{
  "num_hidden_layers": 8,
  "hidden_size": 256,
  "d_shared_expert": 192,
  "hidden_act": "swiglu",
  "normalize_top_k": true,
  "routed_scale": 1.0,
  "router_z_loss": 0.0001,
  "norm_eps": 1e-06,
  "optimizer": "adamw",
  "learning_rate": 0.00227,
  "max_seq_len": 1024,
  "max_steps": 3818
}
Below are experts of layer 5 (counted from 0) of a mixture-of-experts language model. Rows are named router (the router's row for the expert) and show model dimensions 128-255. Each number is 128 + 24 x the weight over its row's rms, rounded and kept within 0 to 255. Numbers have three digits each.
After each expert's rows: "mostly gets" lists some tokens that are sent to it at least half of the time. This comes from a sample of Wikipedia text that the model never trained on.

# expert 49
router:131146110120117072164104142195108120116125120140116155156098103137144119158154127115139126148115105162143150146124130113153112137135116140172124115143156111139064160159132160128142122132108177118102131123158132156081136156125134122119192121102112126159101143118109101133131118177067123101110125099148129119098171165137118118091147133129184132127181153113077124137131149088123096114129
mostly gets: " ord", " cent", " produc", " small", " long", " present"

# expert 38
router:134176152142155116148097134183086108120122110101123118135137130103145089124182163105151119144127082128103111126131098101144111130126122132142149102138158128132061164095105147161150090090092153168095123122151162153134133193145129168106172126132120161129117159095154157124095103163101094188119125121136110142116123145126127122140127115119168146117166141136097122143127173128113130117177
mostly gets: " people", " members", "ctions", " years", "ents", " population"

# expert 0
router:145135116147103123155110139133113121150097050107147118140114098125125137154147115117162088183144110142100133147129090094146118141161122152132111146132146107140054140115131171133122126092124133108081130113129153151106134094121136174135187143114111163139139136074132104111118138145108117116097112133148128131111146115113104090105140110132143119098149142108133111150110142125155144085161
mostly gets: " near", " under", " along", "Th", " Th", " av"

# expert 55
router:163128111149145147156106147122108107109113112123156097142104119123154166151133157133158114135140101133123149120170144101126142127170146153156100123117144127127080121112092141149130128146136173125073114104148169144113120128179111189095128139115099149126133140077131185135129104166102103139119124134126107154088125162103135124129097144136122134101165144168103095167136144132121125100158
mostly gets: " G", "]", "G", " (G", " W", " up"

# expert 60
router:150132146140106145119105158145075102078155090133148132139108103110149137168170171122137115132117104155115137151141144124189154112138131122116117145122146111144131156120099174152121113094097134122079126094128131125118152159153103187123152130119137169141147140090133095124123133162070132109130121095113108135113130104104165113123122102130157129147150137134103128098106152133111114126131
mostly gets: " f", " cont", " Car", " int", " rel", " bel"

# expert 40
router:103143154128116116127115155137110156130158067110122120143153123126129158132169123129126092170131105118155128147140131125152121151116124152147138089160138125134128146117105174126143111074084125146074095118114115151090125182155133140137145155125135178151149134080090126152084146160097127112143142140141099139114131106131123117132113135106157141122167111124131112136133099162141122108155
mostly gets: " Rep", " also==", " rep", "p", " Res", "==See"

# expert 20
router:121182114158150089144107169147107090112093051098085104142145094144161097142149118102164093155131100146107115124162115080150113128108127154111114117158137129150135143137112158114124104107066166130101119107115156123110108172135156155108158166117109155123129148115139138119134159144121065139101164170149124136124127139096140122109138162111136150103138129153132082120135118124132123133147
mostly gets: " war", " sim", "struction", " ref", " invol", " War"

# expert 56
router:119121117110113123182111116165096140114129057139155127160095126123141125121149178138161072158104101138125109107180122115163106114150116156152120119155157132141106173096112118154148110080122151150091130115118124157120119156156144148108163124121131152114129144119134142139133127165082104104122115149119074133094140124081146099130153129127130152138134131131116076114147167113121146111121
mostly gets: "ers.", "ed.", "ia.", "ing.", "\".", "ation."

# expert 62
router:152128136121148118165082117178105096140149079124127107148094105118151125128132141114164115163131109149105120137117094096157143128114111119161130092157147127153082153131105146142127119078091162119051109110151142150102117123171121169092138092134108142123102167110119117160129134140088106170096126137127094129107124128098166081127154116140163160152128134117097085117116117147126097125118
mostly gets: "In", " in", " m", " In", " near", " within"

# expert 33
router:125150109104139109100095108130120113116141105116164151137120150177146146146128161123151087130108129122108067148163080104146129098103147147157114120174160127122095162147092136146129111122113155128099142107140153151086117156145171119131148096149107174149132148134112087143098146178085110130154128101105087115115141153112125099136103153142129120115163187127113110110070141154121110104126
mostly gets: " Pr", " cl", " cr", "ateg", "irc", " inc"

# expert 18
router:123155089144093097118090118114122147141127070137149116138127119142131125106131121087190111128111080103109128132151131053161098147079158134125082112156137128134103122106125154151131143090111174115093123129125147160113112141141167158119144101149106168120146104098129162142127155173097117132101136142130123131102127136108126120144143139131144149117180121143136103099134165172147136139107
mostly gets: " Jos", " J.", " A.", " Don", " John", "é"

# expert 11
router:150145118157135107132083146169126164132118083117156115172118131112157143104134121094121096154090128098116131116100108137152112161154122169180103123166135089116100146121100128155131138086108157143098135132112132139069143199140150129105148134143092148137139156115149096149085124175112133147119110144156114165096133162126142126124163121106125151099184141119089114164131140151124125107133
mostly gets: " ret", " Sup", " sup", " occ", " spec", " sign"

# expert 42
router:140125157126095112118090167112106112130128074109119075131123137124160102122131135135171116150157120117109107148164130105155170122122101130101136155118147105124103102128084121131109136080126135137123148139167128131117117118129148144112131144101127136146150107103141088108138143171068092136113122110107108123070138145130139113124147109124156147122138153121108098118073157144108117125144
mostly gets: " Al", " Le", " com", " E", " Man", " Ne"

# expert 21
router:144140137112082117155123134110106128140149090144124097154127106158162102112133141119144108149117098111124122121185126100158151121120125103168120133147153135125088119143097166115142121137118184141090132124139154152137141169145138144107145149132113145098143121125109116145117136156127099126107168144148113149104139081114124103137111126086171158093172094106118094113071125150176123124117
mostly gets: " sub", " F", " \"S", " s", " Br", " def"

# expert 28
router:155158150104130128153103137143128117127136093111138091125114103152151112131113145147155084169151108119106117149124102110143122108130145169161112087128176117154079145124116140141143109078108180130107127097168145187099103115145118170121173131153094134105126142077130145122140155153075090134112140136123105163102111163111145100122161150122148165123169149108118110102118149128150121123153
mostly gets: "s,", "e,", "a,", "es,", "),", "ia,"

# expert 3
router:148157122127152090167088152140113128108159101126131116146144105095135123134122144098147106162153115125092103142141118048147183114149090131131104100179183142158106126160104126103180134094083132170120159092150115178102108123145136192102125134105141159144124148109150130144087144151119110133133143104139121135094134158088103112136088094129121142143153114150113122121122127143110137106126
mostly gets: " Sp", " sp", " Tr", " tr", " 3:", " JP"

# expert 6
router:159139112132142081139098143176095132136150093133138139134125116107156129095129161145148102125130080129101121144134107099136110130112121133157125144154154112109080118120134139159149107084095142128113125118167165162120111194131123158135136135102112150146138140080145115135125109171088105138125142142125115147109156152087148127153157136139157143115152110143119096139107131130121148129123
mostly gets: " 35", " 40", ".5", " 38", " 36", " 50"

# expert 57
router:141082129154138127147109168130109109113136088108133152140106133138151154175139132114164108165105129133105135157143130074151099100124143139139108097134146150174076104124076116157159122108088169135104102119153132144101122093134132161105140131113129188128095150107132122159103096137098094153085140163103107129140133136111185129132150132102146141129156138125144070123113151137127118149126
mostly gets: "In", " In", " '", " (", "i-", "("

# expert 16
router:128119122137136118136107097113092134131148107116148125161106119140161105127134147092143112123107105108095091164162095101176141113144149164158088122144173110112106149109120159158161112094109192131097131144171143132109114172136159179137159127129116157159153114090095113093114130124062085117135130140094105107147148142108128119132118172130133149133176133155149135145090120121126111136111
mostly gets: " st", " c", " app", " C", " dep", " oper"

# expert 35
router:108156123128124090162116146180114118108142070112133132120153122121120106138179125145164098103142113142151107115176135114167081115132135162134113117146163113132054141133093101162141099121107158140093113115122135142098122160159106153074129104110112158122125134096103173117118129174093124153115121121100148125091132115133145102129137119116153171129168116122118113118135168158113113123134
mostly gets: "ments", "ings", "ches", "ards", "ages", "ctions"

# expert 41
router:155113153134134117140103172160100091085135102102141103139093096123109120130133169103139109151124128079140151134155097124129160133124111126148117083152155145139088125129085153132126092105142128123094115141149160173083073164137133181150148153123112169147146136113118123137132135152085112149102102155109092119090111151134135096089143145180133154127169140138100128137160129161137125092161
mostly gets: " p", " Sc", " th", " sc", " stud", " And"

# expert 63
router:149126085144121084177092116156079102114136091119131111145121117114154091122183133129151103167129085119127140115163126081167082124140073120119111133134141152134098105113103116119138128114085160168105131111138147169094091124175149176140173112133139147145129153140113116121104163147093129117121113130141125143108143135110152159113109121147157129090134155095136094116122162148113130140132
mostly gets: "ya", "ai", "sk", "ari", "ara", "ana"

# expert 52
router:132150144143172087136085116145099113117137055112136096151145120149145106111119171100124099157148113159111125149144117111145097131123130120160117096107171131111067122137159162143130140110091149109048104124142132130083099119165143168136173100142102145153113144114126132146119130156084123141124133155140115135084162177103107109148136094135144194130160160151112089085118171113102134120120
mostly gets: " December", " November", " January", " April", " March", " October"